config = dict(
    activation='reglu',
    routed_scale=1.0,
    optimizer='adamw',
)
Below are experts of layer 3 (counted from 0) of a mixture-of-experts language model. Rows are named router (the router's row for the expert), down (a neuron's output weights, with its number) and show model dimensions 0-95. Each number is 128 + 24 x the weight over its row's rms, rounded and kept within 0 to 255. Numbers have three digits each.
After each expert's rows: a language model's description of what the expert responds to. This comes from a sample of Wikipedia text that the model never trained on.

# expert 1
router:207099155160127137121140148103122154139147124109118143141125103144132117126118122115139119157124140135073058119172124129182120132158112131127171123168082087135116105142169136098157117113158112104148103104094093125153143101110139113096161164076127176129116107119144112148131120148129109109
down0:124118093196127138182111155097122190160132139117158129117143137155105146137125135171166113122143128164094139108133144113104144105138148142146122128111147157131122144102135094155137134147154151121113111109139128130136096109108148133158153124131140132134077135115152111129117119140134124106
down1:135132113089135133156123153133164127088143131098145131116144139129097164103127172156155110121125112140124112128124155174168100132131116099087112164128136103151134136126135080111158117093132146163124117104113138151094066096130137041107144132158150077128114112154087129155136150178119113096
down2:110143100144082173183133102119117117101125155119131162117081159116151146096147110121128131143169115146164126140137107122104138120107094112177169132116147102107136172118157146101131126140138148125162113090119127128116095112126172082161162132139162097178060110085110112155124103139138089159
down3:146148165108165126154103129112131139084115133121099137153120114133132128135155099119113151097142118149146129081117129094113110115118157148063059134129155083134169137113118148107157117132159115140146132129119163177145103106184154097110106141143138123143180108163153099136159112122134148134
down4:137111130091134111149159117191113112111124150124113120108138146116113146153064086165119128099160133121139144123135125097130129121129116140040138129090139143131155116073111159149135104151149137103057124113142144118082160106149113125085114109143118170111094089104076098132121171124090095147
down5:106113097095164109105120121100120144121146146105152153152152172126136087084148144155119164118154165141151143112108097143140145154136115128101135141155176133144118141106150152172165100116123166164119128125143133101111131126088130113108142142125122121118106140105153129111126124161152154153
down6:143148136102135130132142160154123135144143107134156100126146133121097149099108143135134112171139082147146146130103114145157122104152103163054129172121100152065137134120135098135091141110156137126152162161144171144116119128143099094151156086105145182112160120182128097127129131149100111149
down7:169160160142156166128126154117139125096134161126124123135126128162143113117119147149140111161082059108126133087128096114141097087127153124096139111102102091166120103122129140102083150174164178105113112129199140108156146171138147119116093118148095159142132112175089144162137147142146116100
down8:108138108125132150153089111041118112142115113112108173145117124154128121175149093136125100105164099148093137135122096126118117129117115140223116124136136140121123149078097126163137130108133113113095150103101154122147154118102115152191134136151154120125130130122150118145122155185157162087
down9:114108132148125134120126072088124123110149135137142128113139131153149103134112142135179147084163141129128131153127115166134159133121160149068079151114144139114119141112115142128119134164158109140098136146108103117111114122140092142132119150163109115145083111160109115107107114135119130104
It responds to: Suffixes and abstract nouns in expository text, like -ation, -ity, -ology, education, culture, law, often after "of" or "in".

# expert 3
router:111108131106158120118131166136149106141111110138129122103134142160141161151116130139109169111144118135096115104132143137110113118081128190144123130164092139123108087110086138145128132101126139125147150090162085087135125140125136120126140163142142087138092130127107119084138118140121136162
down0:131127150143126098155138125145122109081158100141139150112083111128142161144089126123170112158127152141119114145137147160126113123159089101116117136087143125158151136164097136139164145178076142154110108110149162132118098091093124111105106163133135130138099134127147103096128142153123147140
down1:136079118167105159111103131152151142092087161102108161115132151096148166080108087161117144169167125144139072143127118147119111133123109109072126129110136103130178096130107156100113150103140132163151133135119116149135080161132135151062122149134137113144101107131132109125141143112121153127
down2:164142136145125099129132158101160104122162133119161074081113146125143159136119156112153140098102152133103080119122088113170155129087102109162119122116132163145134139129130133130134126108154180140147117099108145148132143124123141138124161116102163169134099109126145089100131191124090133144
down3:090135127174166135105102115120136176187139156098110172137136118125127162138161118111131132110124107108118155142112134106181140070162098112154170130135120117142096145107153055115126105111147104148121118086107123136143111125135121118115119127114137123142122156161152099138172126133129106120
down4:158122152121086149107106129110145110116130141109163119130110148090116182094131095143122153150124119154137117149142146165110121108152147102086137113066150103123171126123155096105089142205132134143147132132085130128122154135144153131109155095160127053147109147156095120111142137096145118164
down5:112114139107105145163153131096112174116154121141105127106135139157134094162164135114118129147135156075116133134101124158101141106148110141183158160110134154153100155083135106115086142129135165110107169147113154135135155140124096114099106096142142158087069144076089128119111104111143156129
down6:113152131155178105106141113159131126126125109173083134110115117125146094147146131172140118138134141119081157128121142138142145135146130140172133112158107094122103091108178163150168073115078115147094130145142115167133147192151169132144117170111100175120153132112118146140129142156120095124
down7:134130129159202151130111137118155109147133126129129087109124154113113127105105112079142152114120191138152122157142104135114137127133158117089126123132118101114127116158127133103157092168149136121174114153093130128151109153171134117142158128100097124101168136121139177126140086118080115103
down8:149132119121182122104182146126139145119094098161116085116108133105120124166130120141091113146148130115099139153149120147102158156116125148132161094127110100132130102124135089173101125128138124101111125134105130138088126129110131172084162130123109162151060090137139149146097163109093156107
down9:122149120114158125199121152112117126162098134185141145088132134139162111139115125131116094083152101134134143125113122118137116077089092179150150108130112110138173157165084159143141143092085112132157126090134103128148120149123084098118141135083108135107089096136137115148156097125175126143
It responds to: Place-name words and endings after New, South, San, North, such as York, Carolina, -ville, -ford, plus other proper-name pieces.

# expert 15
router:132134090113168140123151131133131082093093117112097110140100122159140138191131107170119098146120153148117097116087137092157130074083140097129127121141121100110165064103107121121089136101085122133151142133128145102125118110117121097137100159120154164088143163131093145065129108078089118151
down0:140152140105119178140118156093158092188164126135117137083082154160153126142163122114117079141129093120117141115143095121149105138135156146101100136124065081081132161178142129094147139094131123164150110140126129147114110137128132153124111105113135181161179117106079124156162078120129108145
down1:114130112165117130151111127121134138089117103100116156099155155108144176155115108105116120142123153096117120087099134121075153107114118133138107137111094110145151128131171104123124140137127130167099133170149196115165105104104124133134146110150124110140090087155146153105173123131124146158
down2:117119139103121102117117169142117121122159161101138053072107127102122104127142100151136108116136135153138114107151135120139129085148128117114144098140131115138141135121149120139115126098144122130150143131075162127154142146140111156140157133178119128152179170169160116112185127132153125149
down3:117084098114148091094071175145133136151117127157161143147156158121109157164077141112160117110129148119157117126146116139135117160132134141054119103159108127119176127125122121114179144113111101126170120113187134132172088150092142118091097154107163099127117132173106106068125143162129139160
down4:157053152122109170142122142118130141092107100108155145126167142129142141121137144118129138147128117145134153169139095112161155093102097155107125140115134092122078134125133133132149123097151135142122105101122144142118150139096190113147081122108100114116130174128127089161085130160149131134
down5:131199115116140144113146150095129154116121121091111106128184144098124109107128113137124084154155127075158102189129157147150103136123136135147122140166159129165160085138108148139079136094183078131157110096135189104141148121131154135143141113109155105117100149146124129152143100127144145141
down6:116143115131074114157129178172081124105123153115101131093144159164095136127124139132162092167140120151078115168150144144140103118118145094095086132125145107071130125152107122131130154110108115141095124108128098114093124140169124130128144110144096094132107146103147129094115115107142139124
down7:122116107091154133112106158137118129084118113087122114163136116099124124115090117113138129163133168145129171118122131134109103173119096149118129131129129128135164120085086151134141151115121138150152128125144108149140096147173118133142113127133121088147100160129111122116123085112133134133
down8:128133133096130154126112123144163088161149137125086086116144189141110093118150161137140156126144101154141115085137164101133124107092143116114133136096119119106123109132130134071096136127178162141074095163138112156123128110122126157146193096111157106152129123118092181164120102102179133110
down9:167152078117128134105155141157117122108120101111146129157122133175143139142131139115121150130168129132104144102144103153117142114109119099150094103124174117140155117130087129159049113136092155121109108118098117142144122142128081126158128112095113102185134168098132132139114120090090120163
It responds to: Prepositions of time and place and the following the, such as at, during, near, within, in, plus coordinate marks like ″N.

# expert 12
router:128162172125128167111166089135135100162092140129113164155135124107133121153135106098165154119109131113187172122104130118104118126132145174155094107114164116123175144138097136112116120104104142149119137126137161161093096119166103105149171124158104122122100145142147133110119171116085134159
down0:168145134110173094125157092131136143110136127149133086121115114091142120140144086118103114166135126144123161127113134122117140128095142119051164132125152143109124115142132130087071144141178138142118099113139130169176120150148089140119141132123095123160137152159085080155114145146122122147
down1:179112158162115150112143128139075171161141134181072157138149095115146114132178164161107113137146138101142111106080134103097160100089136150118133157147134095141087137155177077133068097125120133136130178102129123100145158098132085111125137116124125162131113132118150126110106114103106162155
down2:139136167135160080122124123164148106098095107113148128134128123086143168140125048118058109129144147155125139106183148150168128113113137129086127117135108107147128104113135075122144155126117119190138136146152144137154147148121106160055099116158133132154143118132120146108120099104117143150
down3:102102104107168137105139100128110105091111147152141118155069148105113096141113126139107147089118110091130129126150157120121123149081121176173122129142165177140120144099172133126127081162120114148148142152138135122140148096167122118147127111132155086089136137137145158091121097083137114131
down4:116115131100075161087132140120114127169129128128103138094143128139092093111112118090120131143211127144135101082104135156091119102150126134120091148118128155099109125112119127120141125096097145140103107129130108130101115124137141130111155115119098184161141092145091117125097143159143126125
down5:121134109108115159110137106163161125151101126124129143142106131125116184105130170121144139099113115145146142156121098135133127152116121125143087132078112150165132122125112159168141132140110100150129165120128112101132144150115146111152129141121150125109136115126173103101084098120149093132
down6:117152134139125090119119174094149103118141102070181123158166122159111102163153124122128104112138125105097130127115083141085106089132109189127161142109133120134173130136115129116089135121143149097165125114098154129151106170167144124124147078160118138146105113114099163128151098146099167134
down7:113127118122142131145141118132100125137112136145140122103134155109126092161135102114148150129113141099104153113135146141115130152103133119089123150124086134144167135154149154106146126104068061112096164141124148092134102096101160124143113126105142086107113144111120104135127061153140120131
down8:125143132097133081117129150069142107133162134146152147136134197161146143121108076097129125155113152116125113143119145094164130117115138091112129152139105124109139062163105128118094156099109137116102096121143117124118140133111106105113076110080148124152110152072145142099075152106140157105
down9:126114135125116120081163125094097163109129193151112157127141138122141134065153145106119132101148088117137125139131126141134151132095143093158151139124123141090136138138148127087130115106107153152138162157125147129155120155148134124158095121161147069115146119129139116128102122141131133091
It responds to: Digits after decimal points and unit symbols in coordinates, statistics and dimensions, such as km, mi, %, ′, kg.

# expert 31
router:138128112156141133100141098142131143139149172132135110114097152109160160107117101147133148122142097162128138094165085162096146108070108129143080132087137120146170107115126144123156127129165132102180178143091118152157100150137127130070143121148125120150146143144140143141142145120127119120
down0:133116113129128149119165118161091176112128074143132187127155133125137094114159185153114153166101113070123123125097144125119154113128120116180147140132133165148144158168091119146114139134108176130060127127176107119131133089140101159105122122150171159155142137117202140131107126117120148093
down1:118142122165158156119154079119128105136143111149100136165144129132093122132168131163130128131121137100109144127131151131120130098104109162145071092140162122132123102151130176141148139130097133100120082128134093163116104114100106151111099114132136161117122143134128116149110167161134111113
down2:117115157089143147117113187138121105095086127129143154110121153155081118126104126146088110113147114094138133134135149127113157093132169167082151091149098113117128133119110125117118127131123117084082174140132116119193117154146102160111121143092141136065132128119163115124119114160130132106
down3:168145136113144078097066138127107133099095129110126112102132153106137129139106073147123132113099134156115168100114176133094142105131114151108129134112151089095156125115163119138116155145175117103129115134153144108141140117146100125088176152124165140109169124143062117113123113110147092156
down4:139125192117160097109137149177131056125124147147150151129129118033114136162128056130143112127117101133131141072145134157132128148154116149081100077151130118117156149110104128159105176135123111086113176142145133160124114116145107101102111114185121132085099139119139134112149130124122152139
down5:138107126092156130130153111126159140125122077142133104114129103122119112136159132099137110108098126111145123082109129121093119163121086139197120136109145138114180144134151170128113109136136105155074138092098116123152103075186132121155152104118136102095121152120101089126110147145062158127
down6:107071151161153138137117130144084111136115179111147103173138079110112107167113086136119155155152135137129127104138150142095103148116123142052102095155113168118124155113140103168142126107125163120110164140142190126079129102097125151128071098110149191138078110128088133134136144160134144161
down7:105113095159105086169176132137107125164121108131150136132128111121161093101122107126126098117143148100155113163139073088126189106141086107143152082101123140130090151118126144091157128135125145156112127113165127115101082140137143109145073114086110104154147095150152150129121103117116123133
down8:123123109097091112153117121114132106108114108149126131104091097097151111133123146079134124141122178172127153147133145140183157127118158130133134097124140118082121157112097096114104118142163130091097140086132117129124128095144124148125132166155083119121102140134139166113123118156119149131
down9:113159092106125135106152154074101126118130145167163139121084152128138142114087148192130090089114120158107100119118142122105133128124114107127118085160133145122098117148140105121150151129100130101170126095094119137121126131125128131133094119091115089128160144093087156131076160112093138171
It responds to: Spaces, numbers and markers around "(born" and "(age" in biography openings, plus parentheses, dashes and non-Latin bytes.

# expert 24
router:158137153077133133160154096175088126113165077155148115156106105129084104147165134099128123111139100138110144125134151108091110140076122131124128145111124125172172137096121139117128137131152100148115144148138132156133144131163137122123107126120101134142137115133092154162117137117085175131
down0:136131163153110106118099097155097128109081130101148125134122100097112106177110168109165118138145132165147176104103119132102131135146157139139137136153157139098127129106094131115137158160098141121134089114091171158098112131149087128123116091119125156144108124111121157115143129145135131112
down1:110155130136119126117143134167107114118119159117184165072138078080142074128103097094157129135128122167141108077106136144123141134095173134124140144112115129139086158141121104164137172173111116130100123161145123132148147072123107127118155133190132102093133096107132105098109121153148096169
down2:093104097093116095170111111112126092161137125129119156137106166124131132118149123133093137140156119119114166110120118130141134101100125122092133130147146167143095134151154117166170121138143116148162135152147136101104130159106146128116142172114100091149105154152148153133146107152089112148
down3:134124118116119151113152099090075142120140146139164144138140141117155123163144100144141105143103122148124132139135117118106126118175111104096135141119134137154153158130134124155138170099138110123138134116063114100165166148155184104122145130160149153146186141089094117122131118110126118075
down4:101114155115169087104096090137133109142148144150145176126123140086130111152128121081127126144149141148098140111120089117147171110096160118124144117135095092124102140118159123139072143127077146127134136119078168141108137166120111126153179132158091111082145126161133167144128128124125115133
down5:195166169149205123114110115140094112134169123120166145146126116120129145131132151130091106121113136141146163113148147175147122151173152129117122087127099114131165099131153097117124180128132117108132118124111087136172122163138140127144098116150101117155116141099120145141129121098083104141
down6:199152183109107129166157118152081154151097153118099121112129161154111123090139148097135108140125141132159119133117108133113134133116133173145122113111138141099164103124156124199103138136108107164117118113108132162163121142178080146095105110146116118131105153126151139096154149127123171117
down7:089100136159138125095098108125111142115140197144116144145137139113104114128135105176109099105129149107078131176088105133126083160125127162128139143125124131124102148096079114045123155108140093095146127110119110119112093130137146152155110116123156091129137120156152137114116143178150083141
down8:120099132129123187130110139109126142173150091127084110091117132118134114160101192107080072142130098107170098146124108120130121091141167151185108104149131115121112142090109116172155129120115109124119115190146107142152147108161142125117142189156153160104137122112059113115116117116129137103
down9:100134139170120137088124155118108092161116120109103125114120118147151125133170124116135125144125106110103101136128145183120111151161157081120156146193149123096142131154122112150154140130060157118160073092142157117153135119093132118139151130127170171132124168149115148123155099089100110136
It responds to: Opening parentheses and brackets before acronyms or glosses, such as (HERA), ("…"), [, LaTeX braces, plus Japanese, Thai, Korean characters.

# expert 27
router:106122160096095135096140117131104136121162122100144122151115104157137110145181134149147112135129140146173123148130183113122108131118143184147144123109110103155110143152108126147166112138108121149102084123127166136121155086125157120140145157137138104132128119133096144167105146125113159100
down0:154142137098096139090090117138083127150101077119134132097120159130174142130140126097130147091104105147110118153104163142093125150115132096195142107139155153085136101131129129126122121120149117145101114090142102116103080134140092094135136155134115139106158142149119097153122099111147111156
down1:101148132107130123160092224100101126120169134108147133147114100152092088109145125173147114122112088108158114118088124178094098125122166136107136138171145072148138149120116114137090134128162128114136129149115139148144133141117142146173139140130107089083092154104129138150130152131108116100
down2:162150149118074120128132077143120128135103118119119167140145152163130131090161122090141137131142137091126104113131123098155144138104102098126115126088160163128110190141133149138114120170163117146090149117151121100145105077115173138120092124130178092132108130138140102110063173118111113111
down3:106138155086103151070107165148141127122078125140147122164203125159092122132098162139149157127116147141143127142131134115155098151117153133092127113119132162125128125077142147129080073126112119097165096157096085139076134096139125079092138143135122138126132139112125134099098181112130105106
down4:167120098106135137142135159145138130140148121106157179108113154099133131132100121107104113125143135121108121156120143148146134139156119133123118134128123139171099131122142136156165119093148132128130126124135135189149146137106126153112148112139078106112086142120105124143128133127150084115
down5:127122139135094098078121113162103105140148135149130156118106131158111083095159141141099152137139116119133154147118133134138144125134168135112103123077127191097147130123125144112090186122128120110139133079123134129117139136112128158069093091121100135147129068104117144103161111125113128155
down6:136116112094082125123129130130123109113119148136161121109072158157166131131136153118165099140082212144147082173140208095164199120103171136164142113139148137142120122132127096119068114113174148140162144132130132089146146111127118095137093122124132136156087117131110139126115131134107181106
down7:127171095167131112158132104170101149097112138109114163125153160078131099164143094159143085149091144078135110111137150138139151104089137133156146083144118133160171167141152164118169138144119118121111098136138082080145170127124136073069137157108110121146150138148113112127095132119130131117
down8:108111107211124161127123138134108132139148131122100137099140139135107169157154112177158131136119123064151095151096089146129123118144112123194160080133149119129177117157129100134164145154101173116105140143132126131168184093131082139126178150141141092131133164113132139084151134146154135099
down9:123172102164152144126134125166088112128091116076091167163145117106123134139120099142107143124150110156140149140201113140189108094118100104136132121137108157099109101119141139132109080118094159122118168110101120134138135098107128128154151138082101177140142109125137147127096141168154147112
It responds to: Word-initial and middle pieces of longer words awaiting suffixes like -ation, -ed, such as rep, inter, Acc-ol-ade, incub-ation.

# expert 10
router:166121106108129150119103186152159124126170157088145139091118107131131174110125116074143105176123117098077126170170140099164131131143183111113188124143133127112126086119142127082081119120169114124189098135105114101142117122111123118123156150087131165107131106126168123097156135142145114122
down0:158153131111169158137096094176109136118130133120120109098119156109143133127113125049178142125111101138133072094104119075099156161078133112129110121101157138074156107119106129104134134135162104149145130140175059121124103103139073165132084115153119111130116178142149126147161088094138108122
down1:096124133141128139100136126081106124131172112117138070157101105137109156132145127148134112105135112118137135174113147146120138113141123167141131100068101112133128208133111172169146127139105133113109145122128096111129130112116177124134165124087141095120127105148094117133134097131123106096
down2:087155095151136152148096105108141074122091155128143145085143144149134158097128123111166126113115133114144091142147141131112129089148087179116113135130143145140113134071159125142123131139111141185141156134113140135103156167122125132123136122103126123105121092117138110112146133150147160104
down3:158117144120154120082138126182137168084130106150137130160142145106145141104125124099161124133118134144170101147102120105096124158135098112053112147127118122128191108143126116067064151121099096107157111098150116102098108178126112092105099122170141091187152136159085154141122118150124087178
down4:111101081096115094101127127158138138137097147133122125167112113087132156140153150094122143111137130080148094164152113119133130120134135141164093157136181150055132151175136112164156119126120112156158122116109114113127127091130100132171203146135134150111115161140146102167129141127139142111
down5:145115097158093129146159098134136131161115124114106144115113093124088133122140109111120184063160101105104102133130166123100167089109128124142106155120104104069137135143095130157131108130100133109100171117123118146149130118125105169164085129163117119127141146106107127141119074077175149123
down6:159147071132122165169154131125082144128099109106127126136088127120137107123151107100110141115118117117150109134098117119110115114108101058115111156116158157124124146128137118112162152145162120110137145157133111112136140126105143131123133125126147131097098116118146115105102077112152113139
down7:133131114114125118090119149095128116082152162138130128129089089171119097107148157128128158096112189118118148123125114143132164134168139128128064085172109154090118148123131172116168078137076100105137158127112138124160139100148110149144142136085144140123170126112138148138130128137143185139
down8:091111130117117160147151147189073122138135145139159169102120153133125135083097118097156099121139117105133110166141166131126090115159111157155142164115139140161097152107209151105128125155161082121156106145133121078129112124166117145143123138152179107119163124143106125084104139106121122151
down9:075133125157169111157115084184123081141083114147141103123099121112153165164188109081138113129139105173123103158049194111094150122125102155201106157132103100119141155137105119149126117126110108138156151139119148116108144106121115151201134169133130077131135147050161147107111098139153128123
It responds to: Head nouns and surname pieces acting as clause subjects after "the" or "his", such as group, station, players, troops, commissioners.

# expert 16
router:130131142100137125170112129089113119099090164158129142117134141128133125134164113135108125080141123128168132124097145125102104139122165122143078121123160155121138171125147175149119160103094147121101118096142125140139139142124113166129143116135150082143155115148154154103125114103118117098
down0:104124137121167088138143123091162083104144127106105129145182124096120154110113093101141197157142122144109160128129124162136194132116115078077092106147111137143109180153137099142135163136152142133134141088090118149116114122088145080093120100128132133125155139115140180101132091137174111099
down1:133134066138140142096131161132116087131155110166140112127104087102140087135116147140114091128140131138125143145108161106062164122120131158128099132143101143156134087183098132108149120133123104116142170132139137110127172098146139143168114109125128168137120147130114132172111160142133101125
down2:086138078142118125107137132130154145119148141138125128117104127143087118089138135113122135098144142142167113132156094130118149120112106118104115116084139142124095117134099137129157114106110081129138114099163112117127150107135112107160145081139119124133128143150123147083110140095127116142
down3:130069092147130153099178147125138151137096090120124153138128143132144127131149105132105128164134109090155088150114115064158119120185150076177147098116159136120121110173149094121150127122150118117137129140118133116111153132139134145122115100112156191138110097128150117086135122153123109075
down4:148125130125089134130146117149117143165128119102079101082121160146121096145141160174120143135157120109119119109147119137156089096117153117113146144105142131146099141082121113124103155130173095173136131131127124130186089163153173111143129062154133138149170118123105087107140145097079131142
down5:176137139118126127115133136160086106137130107170089123150126147143136131141105150069123145102106112142132153099074132116107142134162175084102117136143069166092100100169157134151139107108095120150103151147105185112143145094110167118113123085177161131124121180109159103157113104133157161106
down6:153081157123146122107124139169110117140126132171090134125143135144130114116145111113150097168154101121121149138178105135144157146119149103129108159117173115122167146138150130144107124167102110127139104138120130157093108155147091119089103149138130124089144157100161137125148099135158152171
down7:082134146117119139149138124132136110132111096135110081113126150178142119130152142151137135091127119136124096162099111159149104153154141133131116168104116151110141186085156137121141126110092130096170133101161122126118117110105157130154113149132143124155153095156101176098151095124150105120
down8:156155093119160158134139108117115143155155128135113128133113176118164132149113169132081116124093152158115135086115158105079140147123153161174113159145161139106141134129124118119069139131161178092102114156112130124086162056109100129136107089107139155099131124060115107139117135167137186090
down9:171160121153102154101145175148143137147099120100067133156169085140116138086111135134147127100106144183091088139104136093102162103138153126112128144110147154134152136156086120074127099157159097104114130157130132170084131116174113103097159104085116104144143113106137096130131121121089152128
It responds to: Single capital letters and the pieces right after them in personal names and acronyms, like H-isham, J., L-awrence, K-arting.

# expert 26
router:114091121139095145149123117117146133168117122114157132123136149138145110112089128143119129138110080179130110166127119126134122134150136067122151122111152137115107155117156148128146115144126131118096107150126162145095130119129110100148104100102107172115114104141137131147106141182133114132
down0:128118152147127100143097113156094097136131148144124139144124128140101148111121151129113093120122094136123151118146091131158073075096131133123152115106098136099134139134142142108131112080100131151089152157120148138173125154167157139126118125154124122118093163138172136120163124163111188122
down1:130104162120150069154133163127134160138131143198157109126133099069139145102149126090136153170154123145095103155084116123150138145175119149068109113136165141150124117162128080132139116157135098140142137148149133105139071145136095098117120164143125171129142122160175163114138138140092079118
down2:123142137131115120158144122136157106136128124126129126125103177132125156136113068092162134123110072130154112147114138110161108137117091064099124118147108118149167126090141091147129134145118148123115134116134146098154134098128115163092137123108135171116117151148100155096102158139144127117
down3:160101069153149124133116171071156156106102112107141130135149136087135106143114092151091109143140117125114108084117123112097095131139108151117142113153144142131128098157124140093159128113119132135126115123159125117146141126144136122154152179146144140144189107100112090108066122095105134088
down4:129102131106141131116123130109134135173109123161139183114146132096113150136190134154147149158162110116088147130126095091116187128110131071050127125125166105115151104148131112150141149081135132135101100187087114149120094143139166110149133131113167123100123133156125142099163116119120125122
down5:141131149091119165122102141081147107108153119127134127169145142165138154129100144146103080107107155147091098135140141147158132127117144097166176136122107121087187161127123107129113108121068092111129114131120118108077160118164127084117153146172144162100125136160150120119140108122147107117
down6:082137125130150114106108166130145118082087129096142124166132120120114144124115145121134115103121127164173109167123127099093099154161102160102111144107128151123102153147107123151163181129123093114134135104147089166113128138131098120092130128093092117116131154113139121134096145097089123167
down7:138094143099155112136110151064164124101155159127142134113122139131153128149115130139149110127157127142138169115086116110114075092107119171099111094120141124139159106103118104171116120161128118151127131130148106143105156136125151105111162103110126133123133071068121178117145091094120166113
down8:133133151124084165144073126121150127125149089124084089118144166126104128123120132092125140068191103140153155185130183164111144097130145122128131087127113125120118132130152107128106135120115142136117207129158115101093115104177123143143128151130166122132129153124146120148119106133114124099
down9:109123130139150143111130127157120137135136165106142135129152133114148077088107099137129101120115151101103078116151087128199142106146145109090153117132127081152170161122158144144150100108089096111129151110132105138145080168110165143146126140138124117129144121135152149131165112165128131157
It responds to: to before infinitives after willing, trying, hard, plus modals and verbs like would, could, may, be, took, began, refer.

# expert 4
router:108112114168110093143115143121099167127179125143126106159132139105137151098100133118112140104114154093111115071129100114097095134150105124143065077102129139088118158131142131097144186168126149103142126107125100145131144124129134140111109122161147065123096106137145071137115115130103115153
down0:174171147097116098103119103170133150165176102124092080138082078141123146128128115101129110131123150101110146124086113132159119121115099148146175120123150107111122156141121103122135167147121143148107151139159131104158112096116139102185118153115141136136136185115144103099129112146152150120
down1:109110075111135083144166159149122139128131149130192085181136134132117131109135161146134145083136146131131148088157164118141134115080142159183148116106153136140157113100151073142131191135097164138178110101148121115134156119121114138112135116133109108109150137124141135146092096096134106119
down2:136165084125105115124129160083133139133084138120135092167115121104140145152153161132126114112125106099115132124118105093115147161108113087160144109075134144162116117121149108156105130144144150157156110144136121120148092179122136109175135115118151139167185147119123114154108132160113106149
down3:128129136123100165145149076114100158160126134136145130151095119148138123122163195166115127092171150110167135077120099157119114107177108106147103161133126179115129144123136111104134120076115146140122123161096127107123123117135143099132103149144123122136115158144121156150117187147129146107
down4:147119187087130138120172138159150126098085122085129147143126108172113137142148053120131138144106080144171130128183149153145137150156140109094140104109152083115091105080114110165162117131129109126150152166127129162115134148139104139157144117122137113153132153147125101127134121155131072145
down5:131083153107122075103127150145130059102102130083132155117096121106109124127114127113134135134140119121156144082088162138120160119134144089107154162136163162097115111058088119146173108153130117086145184092151176108123117091144138136083178119138095120126107141117098160137123130120171071118
down6:109118141156133109157139173133087098145101149100157178090111123144135116146126124138075154140141118147182168143113127144118115101145147116095147113138120135172128109164102149123154118130139116157154167165111094124157105163077092133139145122110100148108144144126101160146157127164136130150
down7:130136140178125155130139152187125127131086120163138160167148154131133143145105137082169106122154139120082139158115123113110112131116112081121135153135132054115109144124111138153156151131129107103123176119156125139124168128136132121138112103155141140137129124120099110124136165114118110145
down8:132111121144137113144141114075111153154167126151115141086156079111166102151132116123139106163122108131137160152129106131110127096129110164138132136095122150117099139145129124142113106141118158149107135152079149109161166136121158143144160141102155161114089118143143135119094147154100140147
down9:071146146160091118107161150106070147100103118136160085136136113163156085146119129125119164131155147154127109146132159153092104095106141136145126128116114148171093115117116132119151178148148108064138154081152145119125081094120062110125114151160131103106108134096137118147146086138149114155
It responds to: Letters and word pieces inside non-English names and words, often accented or diacritic, such as ç, í, de, -en, -u.

# expert 2
router:129096106163116114144098117138166150089142165094130104120134130149163144113072150116111153138130161134092115094129094120123097114142099157122102122175117135111088094177106088134136153159115143134136078115140110153142119151110163123127122116130153136144121155123174074142144092126177102179
down0:151142125136083152154122141138161147084114145136084094139149204142107095112128125184104123122108135114073132157111114102127113090136105124086143124112147106112124155113150110136101122134135098128132121138125132158128125109114100113096125165089108144110112125127106147142179118128107158145
down1:133130116110184096108142109086139137113138108113126129147163160140161133136131123145138120160105118126114154126133094108150130112150100129112096198124110160142110151169142161123114124114123101108149114147115114123152120112085151094124125127158132112110148101115114179120118127163138097136
down2:150163134174136114123147135128134160185098126130137151112104155101122146106147113113096142127104096106150115134135105098090139124137148117083096106117107125114107131092154148108128107175098179112129179110137078150127096122136092098125141121142109114110067122103086139141155149116111157084
down3:098122138142110149133081132130116143116152127093126124152166140192097102124122144143138085123148139110110079109052150149156095123100105126126130194136180138125191158111107133116142126147144103162123107083120143125146098112090148107099140089118145107100139134118094144135108110092102122137
down4:117117114107100148120122111115124120172139153145102095166127127082104091119119104089167175130144095073126145109151107125109136145151121105148150104153152138138086095099172133144137129166142165123119156130155137147121103148159100132123182145132086135066133112142103137153127113113102125108
down5:121134129084109137133123095123125110080133136088114101172115134113127134116116149121105106124165134123107134128141181123106114136138105151115112114123082155092143148169125135100138164164111115110139123123113177091148069165143129123140134097133130076137143133123182142127155125095122161139
down6:172084103114127128093098140090145114123103148094140107131139076103129160138166097129130124112125163141110104147148126110120082106121105148172172149159125123119105111109111127139145125147111133073132137108112150114140125131129120137206177114125129155100118118085097100155146155146141125119
down7:113101129101121122104125123168127110116149120145147152136131165162096131084125152109148173087163105139135114153123147141100151115115125092097122137131135114140164121110106137111112065126086086131086150112124184099091139119121101138114115136176109108162164097073175126123089139130133121076
down8:082166119126134160141121127155081123190107089124143138141144100158125132122146137109128133103115111117115139105086126108139159169156168109205137175123123136157185166142147125135140096152138103130161113135157136122127131157124116143126103127148124058136144070138109102089110092130118164144
down9:145111111124126123129146080130107131106113161144128130129097108130114116188158118083105143112123126105142111128145081159120143099143095118131135115123109128126138149083156096114170140103153118106135145130117138102134125149129115116086135136106112096144112182116120117099114118146140164186
It responds to: The word to after verbs like returned, moved, or before infinitives, plus possessive 's and word-final pieces such as -shire, -ines, -ges.